config.toml
d_expert = 288
normalize_top_k = false
init_std_router = 0.0215
vocab_size = 8192
norm = "layernorm"
norm_eps = 1e-05
lr = 0.0074
seq_len = 256
train_tokens = 591300000
Below are experts of layer 5 (counted from 0) of a mixture-of-experts language model. Rows are named up (a neuron's input weights, with its number), down (a neuron's output weights, with its number) and show model dimensions 0-95. Each number is 128 + 32 x the weight over its row's rms, rounded and kept within 0 to 255. Numbers have three digits each.
Before each expert's rows: "gets" lists some tokens that make up at least twice as much of what it gets as of all text; "comes after" lists some tokens at least twice as common just before its tokens as in all text. This comes from a sample of Wikipedia text that the model never trained on. Tokens count by the router's weight.

# expert 3
gets: " |", "|", ";", ":", "-", "|---|---|---|---"
comes after: " |\n", "0", ")", "3", "4", "6"
up2:082123116161099081129127133170129141169146091132171162031181070125128154112180099134101125169134115107030064179129138150198124115107158147140160123118147174165136186118194093159117142107161112145085102131091107157132091119132149173095154106125100117179164092102062087108152173105116109118
down2:137066125147174071141162138174104099110181157122093122174109134165170139065138072083172210122165129130198184097158131175120067111143090090071135150157164124077150090088096150164161101168177127153128142073108148105086097098076101164159122173128124140143099125114128140114105111165159132115

# expert 44
gets: "–", "/", " $", "-", " +", "^{"
comes after: " |", "–", "6", "3", "4", "8"
up2:117118149109150117109100132128081170118128102145092067123215084114153124131151156157107114127130101121090133119084092153169113079104133083140141106176108202143129168116196116173182114077109149085192169174128125154089097163155114144094156140163120135153160192169124131118173105158140093147
down2:106115128069116073122121129120098109134113093156154142189113099178106102134109157079144068178167143185172152103115160077142133118117128157167145168141101167129178095189140058149139153185134155142103102119095145179079146168103135145119092131115127122158181179142206078109127124086086137102

# expert 20
gets: " of", " the", " in", " for", " a", " by"
comes after: " of", " in", " was", " is", " as", " for"
up2:074126120183119145136142097095140107101083181178159157129189109125091104143124127145118153055122109123161163184163056095139154128129086089133125116106169170107171137104122142109119082186114178134099112142136073136118175156078101123203145072090110201082111126128138101129139131130100074069
down2:110128164076143120168110142142114133089188154166109087145088151151128140132088129092106095104143163073135158096129213153115038203144149168138122120162146089194097102068171069158145113172109138122171135143102094094124117158187170066108098137066105050133114123132106107151146157143132128147

# expert 12
gets: "0", "5", "3", "4", "6", "7"
comes after: " ", "1", "3", ".", "4", "2"
up2:111104123112168092122106135156133130121116181133110121120163120163131053131091160134126102188186139126167087162120140144134117111133136152155132116190135089111153105137109123076097123171086116106111131142116114124164143097204113087163115178171143115181161173137120102087127182101177097153
down2:134140113114136097157110156098103150138089095146090117145081157144174046134132181152073178092122120140161168157129160088108157095149153162111151125078113178108131190133154140037109145154144152110088123167099142089141130124142088102133119113118143122149105140107111087159129101214142117141

# expert 4
gets: "0", "ab", "2", "aw", ".S", "ew"
comes after: "2", "0", " U", " N", " J", " one"
up2:114108101136136165093102156130140137128107099150098121108134097115209162071145114114158125132186116180150096124132109099126160095169144100145143152145128105080139155149166136152101135174104150089092120127155072095096180114094151117079148151191107129101207131104060168127191131106133155116
down2:096119193123140123074162098122102152109087157094180107060092086175133106106076123114125134118112154166123136095129138116155123136206101147153097116142101098152110148102123101102142082124152072151140115190167072157162158099162101126171055180173125139134189174125097121118171162140096129140

# expert 27
gets: ".", ":", "\"", ").", ".\"", "\"."
comes after: ".", ":", "3", "4", "5", " You"
up2:154085111087117114123101104156133089115079108059151101107132138103159146172111135101068118129072097103117082127111112229137177089138128116148166171139123109174150131109200136077129101135120139134083156120222098166066061108142151084194147127134144169103078131071092124150128130106103086169
down2:109142104105161147128099158127033233166202224147151137140114110126161123133130127052159122133138134138104177116122109132106168144139177135104139129157084053196065131150140133148126106164124080130125122170160112087137153138120183131136143125106101166121141118146138133155132110113106106153

# expert 7
gets: " \"", " a", " out", " one", " more", " ("
comes after: " a", " the", " as", " is", " was", " an"
up2:088144101115101186133086082191181156122131070126163073123159128143142117078116114142142084103163132145080161138102120087110160174168132175132085162139100164099065111160111148146136107128142148174126159154087188136097056143170125099112121137127181163121130141177127173180114128114155186159
down2:121084121142127123172094139125127144176152084101156169131150092171105115122133097141120153105116103154187158117123167166134119171104121168199132166031142138085143132154117162116121167100192131075165086129181092138163109073074104148111186102100119153086102113121154177078130184069156115143

# expert 2
gets: "2", "1", "3", "4", "0", "5"
comes after: " ", "1", "2", "3", " (", "4"
up2:164148113122110135159158164192109057103095151114131133127116162155159152118041107147174163166108140165045120084109135120119143132126118175110112182143125167053073167132112067131072138156119133136115142172142100109164126163088147107078149121109139148152127143118147138161091078128139148127
down2:159134123119193123077157116099121123062143104101131116142112155065190115095138096072092156094150137126123141113160163149178155102169117150141160166192072071167115174166153081126123111095056161106139102173154157157156165129139088094163093074106122066121134132161125149140096177180160123121

# expert 8
gets: " (", "A", "P", " /", "C", " U"
comes after: " (", " \"", "==", "===", " =\n\n", ".\n\n"
up2:178163108108193082156146198117140069130189160100107124055173155144183126152124111134128135112115096096143082132139163052110115130161110165179100170115117127122158116087106105155124116105130137145113156170114102129156116144119128141124126175141169070164120131159145114104121156127081132132
down2:135092143156178188101138153147163111121119163144142131142104102095144127090114181089104120101173131152124204171076125160135129139170115093108148117125150137161140149121145072080070214149148111144182173146091124086070184122124142126126089115153191120132063128146089126114110111137182121161

# expert 41
gets: "-", ".\n\n", "\n\n", "==", ":", "==="
comes after: "\n", ".\n\n", "\n\n", ")\n", " |\n\n", " |\n"
up2:140119115169091141100137124123154082141155128181144129196134115140116111085131135149105207145161114130103108156068086188147163101170091129099141143143112135121154109174123145146150131140097092106117099146141120111116096125166161142140126119130138146081107119125141145101148089131141129112
down2:145076099060121131115136108119116167112123111117119160117101136157170203118120094118130122106130137138130092108146207083094106149112184191167193151156146157161054158092123174116147172121172133167121120151124097125141168132124174141130111121104076208148104147122099107129122111094135092178

# expert 10
gets: "0", "1", "3", "2", "5", "4"
comes after: ".", " (", "0", "1", " $", "2"
up2:103108179209157176129094113168109087085118135134114179171097095088123095090088137094142093122120074124143105100160154183100138115146090067122099130179106114154183150155099116088167152136187061129078132115135148163132103147170146092135146115135146098156149116151199102113116143145072161137
down2:074144075112099110090136129135144214142174191150166090105141190158132118126103127106163172149131181125105133095127108159113139176128142071183085131068150151143069118164109099086114117174121192093137149134092183025150134146111140116107118100135132095146126100156045129195174149118177132130

# expert 38
gets: ",", " In", "In", " He", " he", " On"
comes after: ".", ",", ".\n\n", "==\n", ").", "\"."
up2:117110137061154128147135155112105121126092145204109178162127153089089064079151185104125147134127178146151100162105121086153111155133094143139192101148211160045104160107126104157179083125085098108101138158141112140129092138156131112120115117132147141139153121163075148123172156155135123118
down2:151099106216088105093082151175142129125115163114049091132100129119146121187121105146100150138100116149060145139161128119107189141098152131111119109096123110151126136159104129134067133196189113116176098142144149139193142053141120134165146148123135116157145104102149073178082139153115158128

# expert 36
gets: " in", " to", " it", " so", " not", " he"
comes after: " \"", " (", " un", " as", ".", " that"
up2:160107113169109201121172064145089104090144087136108090143160082109131144148149107188204130115120142170149132151104110123113144078134046173176147112161084159138097110102169154119158150131187125130081130074116140136147081136193135125108117116108141152166153158096162039156153128119137094187
down2:117109134106075127132137150109145102173145139090130165075101076092128108109102134095128163175134122197151143167164074067117173145135135135145072189194120101123144097219122100083168141141127083139191121141157147114125171128173079073132120112154160171114113131092171193143137148090137141089

# expert 19
gets: " S", " L", " K", " B", " M", " P"
comes after: " |", ",", ":", "-", " of", " the"
up2:187101052133192137085160074069104102091145087163168170162192129088153109076163138160061101140107170069107108120166120110130139132051133170177121125132107107103082118109123122118131190144169114148158082182146100133173124150103122156100083120124137169147122174084134116090097074093182118154
down2:114143190189078177126134129120145153148144164132109104115129148074088161170115085116130141099152107143159095149128154149165114070180100168067138141088091135125140205182112121133072088129103146148106122102132175156118125172147145101164107145193109120101095136142089164167107162097094202160

# expert 28
gets: "9", "8", "0", "1", "7", "2"
comes after: "1", "0", "9", "8", "2", "7"
up2:144107154153120122130131067116098158120136155110157080153154148088141102114213059163088143119129132089142149091110144131099191121095127125152123079114062156112131112181157127160155126140119146118140150168180098095136187172176111138155101126136094138081130109141109125106100103102140123140
down2:183121106099129154068076168114142115142176110062136168100116139130126133160072154117170162139128148084106094108129103109118143170183109126140166100151136104161114099191181154048149132147096138121119127179077121121099112099048111131117124100115142164117135142161136097133127185186109153123

# expert 24
gets: " and", " the", ",", " was", " a", " to"
comes after: ",", " of", " with", " to", " and", " it"
up2:056186175090111169138156143134108171087117099168083137177067095103118125177111176079162094112165161192102181121062065155163141128094112156113107095120106109099086098117094157088158157111044113087154100150108119125127105166177129112128101130091106098115115117130139116159101142072191119113
down2:171144125140105105112140108154154155168088122084156160128096150202144174145078114117118147161079127106199107147118200101110107126191131147178153121090121138110119114136056131097129180147107068098132082115083143151067146128113125169092134142188121184144128136186106154116103106189157080146

# expert 47
gets: ".\n\n", "==", ".", " in", "===", " is"
comes after: ".\n\n", " the", " in", " |\n\n", "\n\n", " It"
up2:100136135105133182085179165062104144141121072139152168144130194149071151132118139161147165146155144109128149112129108134172098131155030159093097061144120189132139144096050151199111163196150096125162148130140117089135126103161089110089203078091132170074167077096126170100100077133123135125
down2:192102151115084070199070131172171118136101132147087125091148108119115174113103144109124112121133140096080078080104125114146196136163140117154199144147118176143126098139132135166158158098140074161094107051213101129119133120082175186124143157159111172139063134156152090120125153161157111161